config.toml
hidden_size = 320
balance_loss = 0.00591
rope_theta = 2190.0
Below are experts of layer 6 (counted from 0) of a mixture-of-experts language model. Rows are named router (the router's row for the expert), gate (a neuron's input weights, with its number), up (a neuron's input weights, with its number), down (a neuron's output weights, with its number) and show model dimensions 256-319. Each number is 500 + 40 x the weight over its row's rms, rounded and kept within 0 to 999. Numbers have three digits each.
After each expert's rows: a language model's description of what the expert responds to. This comes from a sample of Wikipedia text that the model never trained on.

# expert 1
router:480470568516463488517442540553456506502549520513440487444499525493486559489464504492493517474494438499553524442511548504531460469484506493499526517464457436507536524463529532567452519461485567
gate0:554477518454563502489435515514569445470556561505470552449524451482531484511527511468462591486465529503521542486503509487479570506487571485480517520544488438508517457454505435526551547532518485
up0:490498518462514501489435394549476474614473537464561561523407495542482588489450504538513509445500439517574537506507455535479527513567555556530445525518446451463437547549442461490471553516449493
down0:491495510589447518501450468572496424445528514551505521468498442495531527533515505537470490434539500515562505435440481470539453449577541486466539548520510512483525489432541499588513533554549442
gate1:557496498475518500495469497477493470507481505437497497591530487539513518424521453451513478466514547478438491494447506511460497557545545377473520485515524467438464488483520517486534513436517535
up1:477484540476497496502543420439428547564474420494482488505473531492500546517553531517399573478445444459488505496469457424489489474491534468520398426484560481542574476406501538494460451504473467
down1:450475533439541494496556467574463451516462492493531484501496394494541454502506479462454514494467502491459534501480492419524437549476525402455471478545539518508497474558479535554409465507511466
gate2:526442450440464424561484510524499531496538484483533488401553483506521487460601540538551476521453425513462491474486530481597541473514528437460587513501545489458446443454504571489573512482499492
up2:528489509501471485488563542561502452503499513497547527513507484489547535476471462469507600472499594473490459543533514436459561434514495488578502503471509364567541482548546457484525530499512505
down2:418548478536552460395499520502458510525539463478487552526560516555511451583553538520460548489524514510478497470512545537548546520560544460519491510476550569576471591491463510459545500459544589
gate3:424486535528463548483420510467503469422450507507536500482561513412493530470428456514494469542438488432489524519528501565441469451433496493489511408483489551537505492440549518495466534533464541
up3:498525457486530410484555513429437537458506540476522496529541479444498504476536502416502553474501528503533533544543529541547482481417460523498497509449458524512456525449439549538575520563493533
down3:531522553557431551487474470524537506534453490537471516532543510567550491464497432418492531593508519545507531496471457484427529462500460468555547471481444495529498488580490500452482518462516522
gate4:543508435443460517478566510523495423525566473518474528552512513426490581546504498491430516462470487469475441500574508452473462506494563464535518511493446520426571470470515431502502445520542477
up4:473456505540524545479453480432466478447506496458477437499512554522551474494548528474535489490520557547565490499537533473470438524535414443565471509497437511516470561468499494484448553498501472
down4:423483509502464458492547511539506471454482527500492517507458527530508514520545465470510500500511462500504456502496568520544484558519533507427443514513486461544410546569479446478545486473529568
gate5:509478447496512486440535506498412508530533525496480512488534513546508595535524506530540515580477481466463483506545473517592482456476511510502543474465462554519455506524602469540533558480430490
up5:470543497491480492440474561475588470499517512441559470449535524500440510453498461579523508489506533513516524473468513519406540497448474508469490481486527429474528465569614535516477445488545556
down5:491508546483525489552589426519459489444493438517554505508458464490535486546532499635550502558467440508502512466458479537458504456505503567501506504541546488600491523518410530463468588501529515
gate6:468501482485564468478478485496506556454482448477508537496459556540570497578445499598501519532499509519505559492483454472455495460409421526478538478491555518525504509520505476524449561524580510
up6:513495468500501499468585463492468533519503575439518548470481443527496493489531465584525494560531452517488511540423463440440476506458493486536493498516462497499501548486490532515471411460446528
down6:495510515482467452556491541488535440504484479495556460470513513475461539493507518578542472459510445480457454492477574524495492515611493502492520517517564513540548493524513493456565537495505486
gate7:475514540528520542480465527500548482483497498485411551454503485441431556570477492454524533574510566503456439506444510520485532508492476418494520499544439500448490481468463515481513509488487525
up7:500511474476509468511549514478479523496498540550504478462414408499475439483504492470524554499460506468472411500435493479451541513590480442479465493510475418488468564505506535510491493484503437
down7:486519543464513612511440488525505476501603540449497533498539520520533561561525474421465456500471525538482432437509527556460569541463523507525497495416521511523492556568574499548520489519514606
gate8:487459479491523522549425526511493471485482479498556504495448487538537464523507452513518531524499451522536520496442507504462541492548446459519471404550542499592458513429482465509506447533569344
up8:518459465468491445491454548527512460529420499497531522561503450544493523449465498562492400516456508503523520479529526530561500443515395543506491546515505549517529577514458484499486555533488490
down8:450478548578497448467473433447477423466515546504483405524558565498485504524473433540492490532486461427488439542505489455551521471442581527526491527404540549466474525501578508484531554543459479
gate9:486513530498529533493507519480461443568512440522497460451521446607493534555525495561564500495497511446523532408502558490556518531503506438566550566463466490557513551586535484428459492444468486
up9:482514470571475448490524461480455409499532502479476410514438409488482491538511494529437523536494419506525470496552522544500526485484449509480518473504547502441467490509518500541500468545523422
down9:508471510504545461513513542490518561482544497479511503503516551510449479499529484409455463592527511405509489509529581481515550498549464515472553508522538523562480454495470496462474538427492497
It responds to: Word-final name pieces. Short vowel and suffix pieces ending proper nouns and taxon names, e.g. Moden-a, Plant-ae, -ville, -ensis, Russian, Italian.

# expert 6
router:538594464480482524484523534457454485451395502519502553552530468475485464496493536528485487486484463574521506594490587528498540472523519553500473532449589493522523464485534531513584416502507538
gate0:546492469516474451462444548501529501395482438518514571451544485482487481546444564624467466481501444557514536525452585541468496451554425508516458544457538479532559492453498434530482508451489533
up0:444495542439501531545467476536468480556510501516507530519534517496455520549468459616422487488433454494469475542492498454528560540498540451484472528540493503514471529489480491471517492457561472
down0:587463543535472559445474478406541464513468507468469516496497493525519493427578552488483500431503523466514518446416454481497582480581496456453454452478446473466560475571513520532502495541471474
gate1:549505547533495455509569596506446457552469455486491507540565445552507489481515475518450508493511500510490523440460471489485591521491588456479561496522546471477486424453531531483546510499466480
up1:438477450570538488501529444531505520482578523542535569496501511442495459412523492552483558502527503487505502513583483520546584436503574549498521515502465477493483499465510528446547562337453420
down1:439562505526477492438466493506489569502507461512548537581508496541532541465445531506518491549539503436501509519507515567439473543563465532507495470481467446460541567516567549532493445528547472
gate2:453536524565478476574493527485537462431460469468570555558495486480555516555487471477502476521465543507507443454444533503558457488475444461520569455493496498529491420494500515488498510408520513
up2:527606452474479472488481440495472520442552490479557507562488536535528470522492501512515489490485466484482452465494451485498533502431569443597467527481484494497487526532541561490473445504546549
down2:471456528523507507556481553447516460465513539458487476509505435555502475514440517449486503497520538533483499476465513445518435481534527497490540528509486508519532473523464516479434565580497465
gate3:482493505548423414577506528469459456497499488487435476433497492475487535484571499549473549510530487509501459481529515501492495549494561446477536508501444484525589513487550470403569474510529475
up3:535489438467565524512482580446495484492455481459521448500532488548490566499494542540508484487456470510409523576452487543480580483519478585540607547438541459468400421503478576513520522549488460
down3:493503528490413519467486445452511558491410540401489450475500443459510406500517458487497487525519583463489466484498510437505514535549453458507465448539491508503554589514471544505467495460487491
gate4:464517530534410522436542463538535449484540478497503575439459508428461504522509552511484460556499508500414481486526502476547477457526480460469465498511521517565481575456527522561515493483554544
up4:549486514526559463471467514491451537555473492509510444436426475473490538522506484589510496476463486591546509500467492456570476467484396438512468507452516531513503500480561468537488536430538522
down4:477531500502515505436486483614484516469519469475464549462489553493488556496504424491409481544539522572541551550508475470560452478531503603556469455478540538505497521484506520547510537541466435
gate5:474579465441455446472522545542582551568485520496453481517492524455503489400479571486454453548523531481451455507478472471445500574593504541481531508485519514451574487533509488532479493527480573
up5:531486441454575432462508550466544523597503483552542489513493449553441524559513476529458506521473476653550492469511442530508475503447533544422620516455515546465551450570512388494576483518527485
down5:545467471521531544464472530493494440510499473456531500523566514518536394492475439512506489506466514452531555434437542469541516537500538482503417438474520556454503457459514502454420554513521406
gate6:492473513468510524478583515526503576518551470537451543500550521517521562526508542565497478466474467500473453497544422538475486515586519494513511438592466482462540516556501469509471507507491459
up6:488496450562545533484451505531588489492533443500531507516490433513526503451457448548513476562516517566438518474496507458562499428473517527502503553483451483537483512478496500451436566503441518
down6:446459496484464442549483474502482421543521555500515496447488543419447476541496537712496502447454502477485559468456521492503481513504474526479525509489532521531489500547443467489501481484557524
gate7:480483508484524505521457458494482463505475410541485518426534534608548514522493505606505493503536441545512436454437478494524556548497487450504536505465466485458503463503475484478536474474480497
up7:458505473466515446486527517548550432544435433480522457575598444529478495465543475517518546446522485490507527537520574439572507509559427534504491450536529487537502469483463493464507503508448449
down7:578468482511486568531510491490451529468428492506500494446493468582512525464557502279451543634463536572518455516534493560472549478418512453504511512434506502455477488516537481563545480501473448
gate8:469490480461423426485482538523494500464478516455567499455542453506546546581476472541504549483470492475519443495491521564452468428506496540582490511481551466528444480480413457501477422471515473
up8:451454541518445490489474479531484512452486499443512583474489495457460531523513485478549506498478535491499488501605542490471455487540418456501486536441511471564450520529498453460579396484442420
down8:569507495475504511548482509449573458471408484535500475474496462498511490526444540596507510485474571456417570546514480536512542478567469506492496563471432481533607522372490501511512508477460432
gate9:506581491456464482549518484570509498526486504516534520556459515568458523572475512632492547450488505448497582510449508507549538535526507548523543501451519460487401490561532557532531469517518558
up9:475453465530494483476531463563443507475495474480510490497485445463490492599518543543498541552489452478500530504494473416596517438530530532463384470427477558489486478513443498415423461483518479
down9:495515509452484452505403529488550493508509515517469476424411527500570498550524499476508511482555548462477547487490502505516513515577542486537551480481521461499466512466527512504521485524426528
It responds to: Name and title starts. First word or capital piece of names and titles in quotes or tables, such as song titles, film names, Richard, You, GBR.

# expert 14
router:536534479478514521537535496553391487526517451488533537474491535453469515522432536407439478505517476564475600537462519474513561480497506477430479534483507447460523460533500451425504480503561533
gate0:533515529494486489557515512446455491525524487536533512509454434442484492425517507510528470526591534527512469511453481487484574494457516444447468503468509516504526484502509484492497497405483478
up0:518543519555496535513529468534569470471449488527527448561491491571584521494505495580483513517524509466453466509509503449529500547519534441493525457527487493485544459485481495605500475492447464
down0:440478439449469503470413494504444555518516499455540488537527570448412517493478534463496506466504474554532530521445489487533457442451473473492468476435448486439447562524526481475557497497489397
gate1:451499558490590462540516567560496566561519535510507502483475568509523490428504543469432464491539461494486458432457520468422493547483478454470521530496445471464466544489483488435488525461573531
up1:464549440509530495518553531535515459555518460499454453532412441441525463526581497494451504467443482492548492418496481522468474528462537501517521478468554525465498512526492480538502486471430553
down1:479443603455412574438439452543481479541469515435511518533455503466431430553460437508512540520528506513475441413414485473397509422516486483554556508444454486533524459485494462451529510467529448
gate2:488485483501512511455505451451440553509504471519566522545511456452518470543467536488449439491489545471592474522477479567487478514546481488414505546521502464499476479527441470438504452464545495
up2:507505486482473560488514528483472538439478537441488509469503476530487491430569481475537495499482499435494513429465445401439530502472462583533479472488548548491490512542476540474446471465564509
down2:531511480521475495487444452503488542524436453550510498549463503510372501466444433430471502569484491515558494500473480547542522537475519492526463502523533526518526479452457441481529426464506504
gate3:457467472494473456523539463480459399564469463498575473555569500538525587505446569493495485442516510524479564558430546526566505470502521462464465475530509440497511476476541501460466513460500517
up3:516530559482438492490549544438536445466467545501506474461467526505507550523449492469573424556424490510470504477493490480518467432491502432541519563491465562502474480533470449502512548504545504
down3:473515505567503493482587507522496467470547522590564436573487520509464475490486474485498500518511522478452525553450465488445477425595545453485501515511526489448506434464494474527466473491498551
gate4:469461552533468386484459534467491437447461514487556542605506526476453489525528543413536526518508522491403481510473480544453541552496514426465507443502506476519526421444450485475507520448411514
up4:451448498401508542463498491476555519484527493494511477553393486581539473536503503468564483472451429460446481463561556492482457572503517513464491534558515499488551490503558569581437515523525534
down4:564470516513528514510493520525436512471527494493476556448447421525461430438465510568519587539484480539446472413462466489451517488492486504508497491557524448528473488454508459500479562519558535
gate5:422526511513495481573557525481532547524491474494541522482447440535466525471497536499492504531433499489558505499497502570506494539496480531493481511472433483445467391532546484539499520431465472
up5:466470520510489460517545502523475556402508484494565517542532537509451497473488492557438492548433473440530454513492521506530497472488523533559541484420561445458480484509511527555542506483479517
down5:509491540472526520459497538425504507487565543561511529546506530533510467542533507565508546485502464413429528520466518506461515464525490503520492479489510543542526459332526544532557430527500519
gate6:576439522497506489508575491555432498550493529538542431509535543513478568562487431522474497460501499517402523549490444568489462493436455472470453506492485504462521484515509491529498436556497531
up6:474488526481433435461505458521477480544511497527548534536516526595517466447514492548542529454579581503499571516484534535435506447493552439409469425546443480544552552517465455536587587524515493
down6:477537517529465444468440544485463489466532538495475539526552473441477481536457486529527480496479437466563467479447453474539522493519478481516428420487572501502537513524469514490559502482520435
gate7:514501521513469568589502507505473478461471496478516438510531532520505459449469530462459458450482485500498558523442526499506497487476504471558550463520546563451521507482470538488479542492413544
up7:597486481451499529493539396540423537529546450540538514486518483483475406504449475559528518479556515564576530514489499506519499419539505457473487527570463431410529476555471490466520505525518539
down7:501571473447564518503458497473481445590478452473535519559493497483447573515500454480514487533542468440469468474475533497492461401463599616555513486468448546448490501464518468537502542537460458
gate8:535544453540512520479527466515441549490463536461487476446545546497525561446528496466512510527457486513489592435495399506493584448482539516508494561487504442492558510510484475600532522496477557
up8:497424446604525520519433482502481519556552476465526457514519574522442551473495489534464517530498491527467487516499525505589478470523517433434491491577412427495403445497467527455461466543484531
down8:479525457452490508508558453496530579494478538532519509531430529588516449509531485428406593552572601531561562503525469486464524491486496527557461580499465462491493486531507491438489492549488401
gate9:456462566528502445506466524495491485466498433509512432488504531497466471491494484505517468483475501503459548494520476515553495516484520504480464539470470528518493540568517486505467429464500481
up9:477440496500556471549457497532530501429508525499504466500514548456503531465454571578479514481517522530519530542475480523528493444539532524523525471480442466556496468479455530506509464480524493
down9:522481512506486578541524484459537432495557486482509547503550454573567506530506476466539429621521457485558472462541528562478516492582486523480577490546431521462566489506457487472458444430486476
It responds to: Event verbs, row ends. Past-tense event verbs like released, opened, won, scored, plus line breaks, dashes and pipes ending list or table rows.

# expert 10
router:506539545476522508552508524560403420542425609585495569541521519466401492496452540543563483403574436533472462441505571502496522504451499567486447538461554513529527481445552500509497475534496556
gate0:470498440520481578462493487551492551477535577506495564552573502534473527461510450541474439479420456540513485464522463528511473501469430534478394457613512577521530488478490468467518578466531468
up0:542518464508465455428428513487565425469525471491532541476455436455503489492515430571472395417521455519517447485508515512457511459466417433491508428523520475492431472500512468394571475536495574
down0:508510521509484452473431514479539471474525474561518450499507432421507465473533506566588516485419533520508448541549488476442524451518521428490551572479471547471465499570418477484458488467524519
gate1:488557461427544549527531560510470549564545476457458600475512488490471516503448565566439479584521538503495529485506473506485517534534551494493515441484478478487582528468598487467480555487512513
up1:482448540482453531481533522523463489445532463471559577488477502441499551479512465424528548413518524435466504526562481506496564569487462472485474469467503498550546507515487525497448416536563507
down1:519536498464559555551499519435483518571497547493427522535502556496439461499469466442447409587485407546535488507510494509464439483488560457518523444475509503422506479433527454482491535516577448
gate2:556451525433490462489507515545461504517419521481499458539528511535419446533477496489490459420508503480435481526509527570505494460498525510528503522549486483557484554528477466494480475589490524
up2:396565493491436575571484455527465510491444593547522447483481556473477543494502551459496563542514505490496520528462472491506416484472531465559490474563542472508511453521568551563547512423474469
down2:470512466474515463485557530550509507482512503433496531459601430533535604508519468511497489437426498492528526538472512561484512534463417507525472467547455516487523523535528522592519441493500406
gate3:488513465542545489493445580539469515561490446504446526529517450468501546536469496593586512490400492470447552527479559510517520507522496498468471460450492477492493508476534556511470488482448539
up3:510533554524460545542492571557520498526469545443450449532575498448527498522468471468446544478554545453478558496458464486487486512513518505525483459496490508489570516444513451416441416504489414
down3:544475462529557479394432501485476571478519476497493531474467485536499522484519495493479483575473505449465472515518519486502526486483471425465514423519457500402402443512563592517471504529482494
gate4:532570467553495479434560545497497510545520527480463469469493538457444526542459478504486498482404459502519506469488533464473528442481526466499475485532524431498578488468541489512478464457456536
up4:549511522475485507491526480504540524506472500516529519550511514467470442492457518501492532523499493531539499526480462513516586461489499520575523473511486470484397558496470505535510470526498552
down4:430493500576490475492504527590399545520487479499522459482521478595466506465572481342438520512517534491481556523536527511486496533534541510488410517602493462528532523558551478473470497453506559
gate5:559553503493445424519558503493538471510435477525559507491393508491506552536541512468574539494525513525491460510458542507519521562493466485549458602482521490474486466529465512480508510503531524
up5:549469462495463535510392542521527538513515495517560484463535507455517518548509563463541556511473413529430545537434488447473446603515467448526503525588546510647533496500480447498557527549467502
down5:434490491516512418519429587443440478513557518542501502450549515508458444460565441462456372506498508446530525503583459529469540454518414542473420482498475528451536457483489474543588387480495526
gate6:508489579530471463492507477445579532553529546525493463526516499523540549493524534500518477475465419532520564474472449541452525575479424495500496547514563440531526494476561530487492517520581449
up6:454575533521573526506487523470510533530478421491528410440468452502499476485473521463549509583510474511500473556471523461501507484521581532486441523520546595568468457477496485477429491435494526
down6:550490501534523503490518495536509475454494525541468476494499474511505497591510511526461468476502526567448490497516438538415504444475399432491608492481474445420479410470453521534472484540558440
gate7:489551505501443463509466492584494503503547540506518537463498528498468440485432493469586485493523540486460477520485559525507467450428496489460480521485521439507507501524571465464628455505513503
up7:521485476477492461567498540499479453582484524508491512553453475532511455527536549577507477522547452532531491558516537466435486541516469481466483550510579443495524548450472528499476590522452497
down7:486542508511471527484615448445460451452501538541498444471470486523486488498513524489518450553488467520485498422492511605533439481460437518517513495561527456507489475482469416461424441443541531
gate8:547456463582533464453522497488544505514602426441464503534554528442555447496498423462466481540482490429424503520511441482492500519542467498511544450491476509456495496557476486431459517437516564
up8:447542489534452407408492466501553534474539561474480429528477502454525460434579436457480457519495536498474500514453539544411526551488455472539493515429475434550513460542477514543494515553518483
down8:443489473516501462593502487513505552489469488490494460546551472466526470501551472570539487536516472511464421537574521512508562536494560434473454519452467550438520542519518508541494507541475450
gate9:502525552452484483553524378487464440496458513430503430508535440471491401495512452452470510513424547478522485484502496410586459493515538424423506514501532508531464515531510493526569513508486532
up9:482533469460467562546530483535551490500522490471471491497542542512439450519522489569506538570461404455542541471491455492451449485539504517530461448532565549540515499502508540462485416491500494
down9:511495467510543487518486471517505510464559524536541487512529513503556502487545491603481478588456493568506497503607483540488540567531512486512533466530422492457518479425478513500490440492475522
It responds to: Inner pieces of names. Middle and end pieces of foreign or rare proper names and words, such as -ly- in Chelyabinsk, -ford, -ley, -ka.

# expert 0
router:486484469512515491594508505505530405541517519471547498416493469463508482509487502445467527377549488467503546501433477529494483523561555517472431514553585513565514508515473437486547483545492397
gate0:506556505456534501568499442432563480571485553503529451552458553548447476446586555478520530449468509508468453523542448563543556548576572510484424502562530443452598480419503512493489433554494482
up0:425513455539505491513535476507481548442508472519532519521530500500482471469501502523466469578500405406460412500566487492464467499437549496513567452557558521522443440451563514541452545549533462
down0:455563481497475487490454533482535478545465474422542528465502507416553556497481523542524432541511549455526498501521484470475436536432497558444522497466487506484467483546451523453510400464495542
gate1:616522485528525467536498508558495498481501471586518509436488483532519506455552507523507506467518569496522430370516498490520482508512538448556505581462497523477535529559488504447466470425488456
up1:431573493535514421519522463538501495497482562523481426536538431528562439501547470432565507490514543492539490449507412470614523448432441524491482482531485516460441522435470535434487482496511495
down1:538473486471475426496496500499519512419516485473537521447525546432475548493470514594532499548531515519480461468559559515501565543467553504499591546529512498480522573551543416487521513505496556
gate2:526489499500515484487501481516563520520470466457428550443510564479566479520537463507598493485579494484468521466479567482447493446487570469477484465536516470487503499463449520486487462512553481
up2:498459485480521507570487484474588450470480470450519464455480524493477534530504525455461519453571479529435513489407576573500507463571529460486478534471514465443528500445524520522516526478476468
down2:464523487505494561526455471469511526534461513479581530514446500429474518468558512467484482505481504521485551440500460567531467449522479527494496527494502528532510539541565480547473584485457435
gate3:562528485580561432532535533537527497526551446545493526546515458530542541525464499491499459561431451504562515472578544457510577511504462484529516528488449423483576421487440463512512460403504489
up3:515448528509465540504514428509500506522525414522521569400469412468475445577475488544529475481517491500461537459457478468502460500581560571466531541523622563510483531460525513429524518524515406
down3:461444473467503531551484481492476501429438551516483468533527533513527497469518514445539523500538464483545445506495463559475502469439461535538471511500526518490482501539478507574538497554464395
gate4:553531502493432459423574398423456455498497507479515574490525545579546489551567483437545499519514459432514548492495468508419462455492446496554482497561533478567530502488537494492441531478493448
up4:465473498518525558479465543602495479498477508429511523580561571482519580538469511483423530459543499488575583449469495503442438461488474576423582415538449483581447497497518487493505582471529486
down4:496532576503480397558460426546512482434484438565471503520496489457488523508548552492469516483522494505443444473444484536504525565483496527512449517468500532526500491496524503487536414504559520
gate5:544463484476525481484529487438471498611505505483516522478465444523519496525454457555516545503486454428505501472502441472448523446486484467493489461493523478415507448479502539516492462475529495
up5:527483482475503563432456495512538522508528543487430541533463561543446435531544494545537487500553484501497519555458522491522453453463499507475498520590478539490471539491505563456559543513530454
down5:476583556499521458504508484487513514447515405585578519461514459480577524480454470562458485503465526542488465452572484499488426548501493502503518479432461462533456470540465473595456490450508510
gate6:533417483504484597497471488522503503454480457552490585438490553501456464462504512561574543449513486563468588551497456515529472501448562487519492470488503541538513570523494475565483494578492523
up6:447512609484524509537483523617499554545492467519449516512532457492561484503501482524471505502492451498547544462554519547496538485459525499564516544418566526479454506573465520522549588506518486
down6:539489469487477461454544449494509470508555497480462537560496556570476421510419543588555553510472510600463508580513547521517551490499532442536520485583541400550528526432482452453475535399513531
gate7:442506516492515580498481493568521500489506444550516446426488454402419496511546458549508511503522508466557471510487423502379527457498499470516480575506504543440488449526484485511532442484522501
up7:451473539544465493518528579585465412468452509540538534524491483454465593515440530448432514452475518463567507490526502518508469533462453502587494547486432501503469516532549490463498498501455461
down7:523503578541482465392488451528489509468402510496501566517498459527525534447467529463507516477580431461520545474507573467446465532437511514443527540498529543551522477531465506606548480485513509
gate8:509519506461468565447398537488540447405504532452449471533469503560454474521507475499555484540481494430538518442519510528578476502562531542492463539503522555426554505526513521425578503463434542
up8:544539539461534489451444500481447486442476526451513488482490483532444454489493522539489504508488489599455514449515500500498447479502451424502499487464501463542545553480453539524551494474498476
down8:497498444487507492513448530485517393479521548434440470469448478550489466530410462446500452531537504484475561503571482451544475502510478465467550513486532528485560476470504490482561548575482547
gate9:569515586516500489470517454496537547506494472548558509524492465557520478461529479488452486496462453455472447452537471539539502490489528512550495519469473550511399418524509502535452503521514476
up9:446432519520550468486491498482484559500446534482524599489507504513510448491519489532498509503474465554520394476550484477528465457430467482472451547511576483461539540476477466530473534429492530
down9:380499525470471572490481530460561491459480523507528422518546468447532531482521554497516573484488533510504510501359513499518516517574538452548483502546522521537567405449534484521536523466556471
It responds to: Function words, main verbs. Common function words and main verbs inside running prose, such as the, of, to, was, his, plus verbs like served, attended.

# expert 5
router:471480475513510495529452456514486446512512472459521513488559508459482465441423502441575525409555490553465461485454526559509530503543480549492467447467567487495550545487464468451549512509500484
gate0:507558516437517476509539538548573539504517557478552466472533538438511528447456553525492494489516515403518523502495519461471483505492455554506508421517492482525484544522439475562472529479429490
up0:594460527497528533472542483503464484534476497454434521488497465448479559510491423535525489534545450449475500520611551446522441462490469441511428519491509482528482423501494476543554509500478545
down0:452520506520558457516476495479498507482506516521486501478477510431529408475530514498539466530563462484512520538522454484478518501552458521482499492508504475504473505477499544508479541487504517
gate1:568514450524494581471524541461479509499410565461549544528511485548388486524497521553596509438532536607475532466465494529520562529476547501546494511463443521491449484516509478491497507507500584
up1:554494529549485502484512485409486499573523536475497521560528462536500440504587522430474496614348546558540437505473529585508489522503522528508504494561537499571460529497440483509551464454411520
down1:546497463469523564460454521483528468548506570511474499543481504453464473487403509471457511531491519470448552418521465443504542441514508507454558441514503532509453411497578597494499493556496548
gate2:417498508552451492476495530601486595502458461454556462465511505545551517504517406478482528467477383448465437451502495460487483494469459515485460521519535515497405493527524430456538541570523419
up2:469517515570506410447540509467555477522544447522518509500477467438510489437509494559428505475559484461511514493482455468474456531510372469507553486501519474535507559481541458513532535574578473
down2:515465527483465495463505529512504415508405515498506475504517457572480513540486543486558486508518478488510533488505558517533538461504470466532461493431550501525529442522509514431461512516564520
gate3:497526525599525480508526518474446392413487502467491477514471514524496514465498514473503484414507549399505569454466489503506491468518529478518457571553522495481564515424540551411490528429440500
up3:520492583502533442538503495564479485523488515471447497510503517518470505476522510471453507586501586445496483535576507529501498549533495528478503465562518499502493443502431581508522500519427457
down3:477500536464561482538498488493514562561538524575545540527474462521498525471554552478438567492462494509502445477472479418465493457459453454457476458543579531518468473517527584510459523536488473
gate4:478576464491568494490476537532554492516479560479475521530451519546504507513488465487460446553586478520536566471537469486441429503454567562589418547541470539536493531552394456473474486455570506
up4:472552450424477542529478481529524496480483492483566525551517524428540536498522460559454483529458453637518518473444505512484464549531509574448513485482597582535479542496563449559482471529557451
down4:588486496509452492466579487538470444524478499506483554517501466429468517501551496445566521537447522503469560558513370473469507402454474443495561498579440497498466468531497524492506496549460501
gate5:459542534478504513441474450559496576526383424485581492462515519512516491420530505530511477480450489493537543466470486497496500521574516490481475533613511558468482474532499499511569517543482483
up5:509444527480485449568438536524490491468545502489470516539467371472394487500477555533472574421511480511546507418542619540503545542619528468459569460499432473511431456500456531505534565506550508
down5:540465481507473540486487457492567454534470524476496459484478549432475508499487490556438457504446508469511466530489490522563514526474486520477488449525555495466553493538445484441490407485426421
gate6:496535533457510459562592464507429441558464522456484507485511540509477485467513549483436567418566510459511480526580490501529508457489522460457532530526563479503477522515435510553485546505508472
up6:528498519508532486588590416474487523465505452540472501421546498510555516424478543438513479473520523431450497476448518503501499438563506489500519542422591457494535476431499499461443526497513423
down6:493491494564489540414452583498582501561499505530512446521359485550528497536441456563481459499462523582483566499488546545508497573525468503478534424487447512478519454517504539546551497539484467
gate7:532548522533471559428440529465522468496457598517513459545429497538523467515446479490482510539502480520524461454499556458530539541500461478487536508553490432491470517542489535481443571494507482
up7:526467501438461419544581455490554471471460520437428500468518483557461461493395397489544502463479492504479511606449501434480464496495493515494534551510469409473457557504479521473514490492498485
down7:423501533530500462476502485500567519479539513448505465514462452475486490453515489474467455518572482527507488527523515450517518528464528524481471502595479445491376477459449517492442577525533502
gate8:498513506486540528500474548475473494456562451479479501493520516548464459522469431512521497556496491469481531426498512436402426537482500553449497562468430530460505477484537519512515458563502453
up8:469431432550497513559483539561462420495492453499540488537473486485545583537523461487509455464498441527522462529460438528556530488463470477552438518519559452490509503472468387544457570451500489
down8:486506478542474516479515490521502503522482559486530526531472547550437458516496583470476497501477563506490556517513564427517539499520533420478465498513518473452518540498547526447443550528501521
gate9:444479466445514496504469534461518469505407536427484509556472464475464521573534547509464525536466525479473470493456490532476586503536528527565472556503573463506468508428506520518500446476519481
up9:551519539439523512484440473474461530523529527474472584487451535499495480500479425543491466556499473459449489542466496474508450502492470573481527524473419541493517483484517510463472525474541503
down9:473500441469475431431504475517532458511515527412553487510479440471507489558512456534474478459451567500522518523575501546493490474473491436486511512529500516470566408485438562564537519503482392
It responds to: Prepositions and table separators. Prepositions such as of, in, on, for, by, table pipe separators, and colons after infobox field labels like County:.